Experts of a small language model.
Size: vocabulary 32000, 55.5M parameters.
Below are experts of layer 3 (counted from 0) of a mixture-of-experts language model. Rows are named router (the router's row for the expert), down (a neuron's output weights, with its number) and show model dimensions 192-383. Each number is 500 + 25 x the weight over its row's rms, rounded and kept within 0 to 999. Numbers have three digits each.
After each expert's rows: a language model's description of what the expert responds to. This comes from a sample of Wikipedia text that the model never trained on.

# expert 18
router:499495507502456448528508486506473526514509507552502518517518504502525538485477448468557474521504470503481479455491480494455472483500513511489486542496516468472538506491454530487510503490511538541484514540545510494541501533478552514484535469456521485508536476525481534513529505541542508498514480501462490507526468512494483494500509523476472445460442493493459524544485473521499464482523529498522495487497517497477522505516475486561497509483467541481493519483517507493490499472510482485527538490507488547472488495503525483543493516566525573441494493521517486474507478476525523510
down0:509509485476505500541563491437516554504484510473471527495491488524435490461462510498455501538514493540533478470519512503495528499483509466492460509507504517481496540502498505477506504500519493474475504531535489463468521492518490531489505440473496496483498478490495513509456517546519488513497466499526485524507497482504448510521521487444507506514507487508487564495496541533495510499527498461477519549519457459537514523486533517489509505491503542490508477461473515505484490454528554520531481476473503561508505553491496527481515492493510507523501507552529476480484517458462497494
What it handles: Of and relational nouns. The preposition of after nouns like presence, creation, number, plus quantity and phrase words such as up, out, than, years.

# expert 27
router:486530439480506507486498452464479471504492498489524494504512486489459529503490487492519520491506480544508507511485512551509487492505483481506516477495498529518462486462469505549498519462497489518470489505484511489526528511531517520526513478496470528518496490467450503497456507524505530483498547540510450487498484532517500502458474478479502497505538459507520520535499461514476490501504526520502536482461512523517461516528521464489464521497498511485461495482523526511489522489545505518483474495480489469487516536502516514521507476491532570496495555493488488496507509514525529464
down0:525527493484492518491549519502523506505459512516489480551552517508517497487473545475473543489521517449533516495466479497517525483484483507480525518465527501504457521499496548478463484459477469475494526504473485488514441533509541469496492519480470522498523511476467521519522504496531513530488467480444483484490466471518494507459524464500500470541510519481495511490509465463504476498518534480489521553508526488514507486494520491515504505489529479480494477502508449500530465522518588496533469465496538494516445503443478521508491538488486480454463499494527446540453548499536468505
What it handles: Commas and conjunctions. Commas, and, or, dashes and ampersands joining list items or clauses, e.g. enzyme, and immunoglobulin; E, J, O, T.

# expert 12
router:503474521525545478503489513535524490486463505545493519476495517499500548483493466478479496468515533519495460485481459516480499444548516475500476485452515455515478470462479550486505478477495467541525529515482506512495462507470467509547446515457487491484499516512465542494476468510497489485495458450507522475520483505521513529491480477548513541557493467517478527554533515496503507508498470482500507484424523551497479453531502513487510506520564500476514501515541463484468500519508542508512479541508550558497498472519511501505496509489482425538524498482513511508504518499465512513
down0:503556484528493493510467503493512560450501495470454522500500494517507491511524512535477487507532524471436498483497528450497495481508499505493513508523507498503480523554491507522522528511476496481488560476497493522512508527488544474515520469525480459500457463503509486527530496447527513452464495502484523524464480506548503502529523500474476519506496513471441494479489512547515509499498524504498497482461480498504507489487474484531521456530493461490487557526515524508529500498496471469526551497470514493506519564471501460476537449460522522524493484527483500496454459533563469516
What it handles: Descriptive and technical modifiers. Adjectives and nouns in scientific or descriptive text, like colours, sizes and units: white hairs, flat granules, heavy, medium, mm, ft.

# expert 23
router:500504519541503499496502505542571501501477463482492463460518524491515500491519530475528497516488489504451484511474538510506503491505474500541462514513506505494522501471546546531502503519520476455530489560468524504491517491490496546512532515512488498470549497484468508469516564479496492485530517497515521534503519468464531494497499512520468505478522481457489444501491474508538510471468457535523511514498456502482452513452541467468524493475485553489480501509479521489515499472452498492494486470498473510534518476486487510506536480507505509476495525491450507460481461485527500493
down0:511510463467517504492514508482478468502518485536501527503512475487455486538474507437520481494497482473490498534487498516435497512448504516508502530428500506482473503508491492556537500495463491505492472506479469521495480478505493507505501529503530531556551509513510524495483510499521488407524520466474482500472532527471464521431477493447472437471520464479446480521497452497522507541509512501486473473471538505533485514492518511483507443462467488446468489483494479496472474532498478507487507498485465541509516500533494481502503527476498524499519489509479489494509478556473508512
What it handles: Table cell separators. Pipe characters dividing cells in Markdown-style tables, such as the | after Year in header rows, and |---| divider rows.

# expert 14
router:499492504478523479517500535492473489495510490490565464508490510509521512493496502452521500537476510504489503506513529517485544453490511439554490448510490504495541477513527442516521475511497498515465482498484522499510456464455531502514485502508469458503491500494494468542473508493485504527519539495509515515499506512488500538506471474491503530519503527538513499453517520485505570499568529483517452515442501479516499517528519547455486476477497526547512538485527475497425493514507512553519463537511540517502491525483489496490480505514454452472492524487531506503488507493469485510
down0:488473536540484496488496504473497498489548490540505469503524459489503514492487517499485476536506503487506500499505516488495552518477547488481513501545473505484536491483506501461495485499489495457496478487491517487502550533536449500458503500502477506494498505495520485519532496498493456506511506529462449477493484490498495480501510485517492568491501453512507494515438495498459451468506503480465500438457483493506526468545464509516480515476485437495468479511526512497501472486476511460502477507499516480506486493483502537498503517500487471520519485567473500458492458495517502488
What it handles: Mid-word suffix pieces. Word-final pieces inside names and rare words, such as ing, al, ya, ta, ant, especially in lists and taxonomy infoboxes.

# expert 9
router:531474518480501491511493489511528506487501488450507463477487515498496515451511492522535483520500502466487482513501540530517480523486521519527512483523484480499508492519503482498519547501470499470492462485526469485498516513515473497423508501521458517510496524494507506509525492507534484465535515541450464509501508481503471517509559507466477560493496522509510501507491499468470487465507500489466526509531511474501444521472480498507474424511520525507501523505466543518493513462488487512448511497533465499517498523484515489435500509506485564515506462532511528516506550487473504492
down0:499534512470475517479499485515484445499494522495509468463481516504486486504487469465447515491543520477516513496510479512537516488517502492528480492500505486466491456475548499488502503518565498494545479515487438487526436545540482490508454487525492526521501502515547524475503498492528487496466501500533513491522477513562531488476521475512503491502469510484474508530456481495465512452487526506481531500469520516479531498569487513431516492518474489498526469540477464483508505477491511544506495486527520495506505483491478514498496473453494486521513431525523519554485487517454474511
What it handles: Copulas and name-word pieces. Forms of be and have after it or which (It is, has been), plus final word pieces in names and words like Guy, Anthropology.

# expert 28
router:483478537495517543520473467519526493488506497544513485540523509505521516505461480545483523510492481467500500512497470516550540510468503476483553515508507486506453494485512475504420485507511428446495501494510491498472480518478479493479483528468528485504532544476477505448461477507479525515468477485508503502536537474528497470502537535464464521454495529459523516565539473505531487513514487516548482481460478465533487512492487535446471509488540489532521485511487496525512533540516512488456480514532501514468515472466514512507545488479539495522472490443486467483538524522536500485
down0:492479500489533537480485474542513516500498462463486490469487508487565498521485490469492524517452479503509483500511452512529557518495499478471528498493546517460507519519524476541516491511537490535508486472507523491488556530497508514462476491522503511464519483511512509504537509476536540500488521496506511438496507512474507530488490503578498506473472516536501503500492487521506476501527483522523491457556486462506483480451465484529504520465487473463511517510570508521485508522506471451506501493467522493479454483479540528507527542513503506495493461482509506498478500474502530537
What it handles: To, from, directions. The words to, from and into in movement, route and range phrases, like southeast to, return to, from 11,555 to 8,640, plus east and west.

# expert 7
router:494526521506510481502491515485476557532537549446507501511439497543544534492432522482464504503498503507523503524513489457512544500518514499492494492457516511529503517509479527466470488488478505522494528520490488501502492477521487489504525531527496514451477482486495520515515455480514489501495446502474493508474515556463482469527555483533523485535481517508514515491485495512466539511453550504525431541490485532500479465508497488505474500508490503502459467548462495494507466487499495479511497497517469517485486545538503493545478496506490513517490524529494489472468493454525540520
down0:498452531451540442554557489526520476505519477489501528508510496484491536536468521528475499489480473510515507536497543528456481503513542512491453549489531543511498503476524502541529550489480535468493517521497473536498517518507485486457521517467487491518494477543527537506519501489476513504515525519445462465512494481501522490497466473498504522514517493508498523526520487449509504491489517531477522536514502469448526444506507485530559483533485515454502489525479477552561466504489496531521500445506498476475479538503499518475508545492461485474490532526497448500508485506514509482
What it handles: Proper nouns and institutions. Capitalized names, country codes and technical or organizational nouns such as Chris, Boston, III, GER, Motorsports, measurement, headquarters, security.

# expert 19
router:496474484518492474471540513528458479498458503468456510512522501525466472482491534532518492493486471482500475496501548510512523519494528455490479513527549482502506508532504466524502526523512486487537511510521468513474464522466447471500468472530518504500487511500526454510521494542493510488496539507486535443434509495498510509510485563498534492543515511538534484504464522521441513527538512511493548518536496504483550478492493456531508514480460481536510517463545476481498500483487505484489491500511504500539571483475511501506451517533508497501534447481489533444451511439491453510
down0:506497532502508478486497509491554512531505503447499513493484469547502486459525439532502500507496497463477507500525515502481498515504528487498506488504529516521533468472528510484475511487501445488476524485530494523490501477481474558477472503501498528484476488481488503548464490496558543504513488501501508534498520519532476559454506475497496587489491509513508506514474512476494498477466486486509528489501477530509499564493533488515495458515542494483508484466541477430493492519498505491523501504547493484578473489513474480491494536507507514489496486494552527460514503463493474505
What it handles: Prepositions and possessives. The prepositions by, for, with, under, against and possessive pronouns his, her, its, their, as in met with acclaim, for a series.

# expert 21
router:514507496494557468500498489499474523497474500452497497515482537528468469531489501509481536457514509535484505496486460496509491533520526527498484502538504493484465507508503486477509525473501546446471508488483492508538480504536464476499474473527505535539511449480494504491474536461477498534476526531524496512457509485494466524517540500539521451522512511504480482444457473512504478499518475510483527519578474513481541484524510470542492539495438470497516516550510477502534527531499485481477522495489472516476515472508481486456431512486537466528526483507482483479450522511506488528
down0:547497491502484485495483500557497472490493499492483454541480468501452492560503516469490507510525518517523497499517465470512524493511521507530551480520521529503491500500527529499482477481493534516472518522503464506545518506480490492505512490510509476472513508522498440500504488497504524522486502498501526470557512523510509526522567477535517490469540524490519510463480507502505498487509481503516513511505547510503512508494496471476501469489458464502492470476490522476546520489477456509494506492489475484483532542529535473521494499498487501492456549496501475523506523513474492510
What it handles: Biographical roles and nationality. Biography vocabulary about people's careers and identity: American, politician, writer, footballer, guitar, vocals, born, married, teenager, founder.

# expert 25
router:500535555493555480517490542482482521475504524505479475492466471522512519478489495467509521509497502511491513505476498451527482519564469519548484513453502469518527479488518519454492466476500515550530494486489521511515492485516493551485511564473487510452511521493483531489519504490508504491493459514523503513549534484532475466509477440510503536570518464477520506489490553511487541485521517529482465542487441507482480481465490476461525537491444513533462447489530505523499505481526492516502486530498511470507478506502465499517504505508523483505498557517490529510530487552477500508
down0:501483506499515528527472511541502533501485501467451519490513543493470475506452533552448513517512469537519505505497489506501474538527513474489494491537536506549536452533455493477545527528545517501532566526498465486522550461529520514494526501476521477526475447497505449521467501505495533436471496471503515496464547474482481491522497520473487474524488516481476490485510522451514501496505508574459520516500530490518498475494504495509512535518478491502500472505541495481547506515474490499519519512492518512498466497492525499486508489497529479470511521451512574501464496529463483474
What it handles: Given names and headings. Common given names and proper nouns like John, William, Company, States, Paris, plus the closing = of article title headings.

# expert 29
router:466552499509503487507539539465483529527515497531492479508521517468479470479439462526490514498483473484497502509496486531479498507484467510499480530527485495485494494524509555453525533494494501505500508511501521511490461503481497503479519579516511497529511534492528491535499480450469499502511478481542492483532513490421512519517472512494519470561534493512500496506474478529531500477513505489441491483503537475506510475518476522496501515525485508483491494542549542502510476426537520468501503494492482506500481522489472520497468522473506556503495499502495513441551476518474511503
down1:508549531502447497518491532520508438510538452523448454483506515558455466528548515516485497510500489485492526478521469515504505489521561472498488458479481499525492464532462489490506544526505466482506528491494549531494508520521502483511517484480533505492471515550529520530507475462447511500481525501492518564489475475495497505485537516462501533482483483478522500507511510524435508481531463500486533493521521547528510494474489500492513493518504524486542515490474519452498542536487506512520440445496482483490488527512471534502510514499500508505518510522481538551515561507478507513
What it handles: Clause words and closing marks. Relative and clause words that, which, who, this, not, plus closing parentheses and quotation marks, often in quoted speech.

# expert 24
router:510551489510486473499488473503509502453475486507488449482507484531504555501479510483492495509488492507493532562490484500478558524483487533520473483503527482494513515476534518482490507466522476527515522516509497514492469509528441544450488519488518526580494491486523534479513535476491534498481505493499523477515523497483499513512491497531494484487502551508509556492515499484471464450516490483509426503457535480517500497498464552487498527523520505516487540486499535511518544493521487492492496498492530446497509503517511503497490514527519495523485516490465496470493459468520533492
down0:477496510542515529503523506454519520489500505502460470473534528492469458535494484489547480508506532474467466537503506519490491531513470496458465481512479480480518507521479519516487464496501506495527490510468502508545535529480512492445501467486511512518476497482478553473473518516491510505500505487466517530510444488498520542512460485513533476480513535470534498526509485476486535533484452559520500496542483491455444504499467509480490528501523461478496487488504482520498489495511494440509489537506480487542502522472499506549496525520497511542538499520512490513522490458516486535
What it handles: Political and group nouns. Nouns for parties, offices and social groups in politics and history, like Party, Minister, Labour, peasant, councillors, plus pronouns they, them.

# expert 22
router:491522541527475490490518501541465496521524466505554432453519535543519496488509458476521511498461514449486455495485482473467459489486511527485514488518475497493557502500467504518501492489523459481521473514499485502493487519476485517533506509502463534475513496495507452477502537482495499537511542534437509509517512554535491496513553495522492512542527466496499482554486531480501506469546514518533441483500502500487516523486515493456482528519539537475498456454518523504491494481525489501465520516526495526498480501502497498511499519505464496503494482483510487512482472546447507465
down1:518495530451490472531487505515512518492513509484478511513506530505509442497480470486491477493474471484496426522535465548487496508510499540508535486450525547482500523496479491540465502485532532447509546522533492478506475470515520514501548487501519513490495524496506488557560544458487459489483535490478505501477454461521469523501511517512521466456506500498501490476511497512511506516464512505457466489485500470474508463499479518487519504461485512502492499545487487504517508487531496535514533544477467496499491498514497508466460503476447486493502501479486477472460506478486482435
What it handles: Plural s, in, on. Word-final s of plurals and possessives after an apostrophe, plus the prepositions in and on before places and dates, like in 1978.

# expert 26
router:476529460512542510528517541527543534523537475541469520446519506511498516482482517506514515487511492487479532477496521501524465484491528527452471479505497477468470501516457502519517492487567533553536489503462530499513543465512563491465497470485518536482495491518531532513528484475467514502519502450508491522511487452494516476482475501501504437479480490505485490527522484514466414517478483493490487473545501517515505502502499464497587512509513462475495468488518542504524471473470535468520510503462483523560468476492518517492517520511471464502480505493442476528472491501508492494
down0:463502489483510454506493532503518484469496499497515508523479537540493508547531489527517541486499498518489512528479519500490507463518522529521481527494537479451491507476535465463483534442492483513516470498535538497508521468473542461496548501522475512481497497477568534534495480504511523519521491492494514508513494505501491502509527504478555529552499486469485448491501502493497460518512495468496469530493536518535550509514494506498502490484489480533499521479504509496485546506480485468491533534502490488515516441509506477463520471548483531513504488488482466503496457475505494539
What it handles: Word-internal fragments. Short lowercase or digit pieces inside longer words and numbers, such as t in contact, tri in retrieval, pi in incipient, th in 14th.

# expert 16
router:516509448519531473502451520497497527489512521524539543496519501506479485485498493537495488471487499443545494528494509478487493488512459505467504527508466478479481516540529568495486476496453515501479504546509459512445470496526481519508522494513485520546518494485481489502518530474501492512468513494515509510526513518526464474524500472470505532470556546513543495510486496507510495479483501481520501511495519495468503541494491548563524516544483501546505474495569483505483509540485506482523479515527503523496489496532494480483511490466467489481475486511477539528490476482482502504
down0:525470485492485446486497527494459461481497485512513506526532534452508518479478498482517544507467532521516528534506564482507528486493516503502433487471504508511464500507511477469491554460521555466493554458474482519501492529501523523527545510517462565498500495481485515494527501500502518502479547496496553463462495478485508491492492540504474493508487490533540502519495502466545503535472512511479503477498524521505510534504447474497495510479484511501517508512498477500508502492525434482483499476471503467488497477516517528459452525518479491503526522462478500505463480527509550515
What it handles: Opening parentheses. Opening brackets before birth dates, species authorities, unit conversions and asides, as in (born 1984), (LeConte, 1876), (107 kg).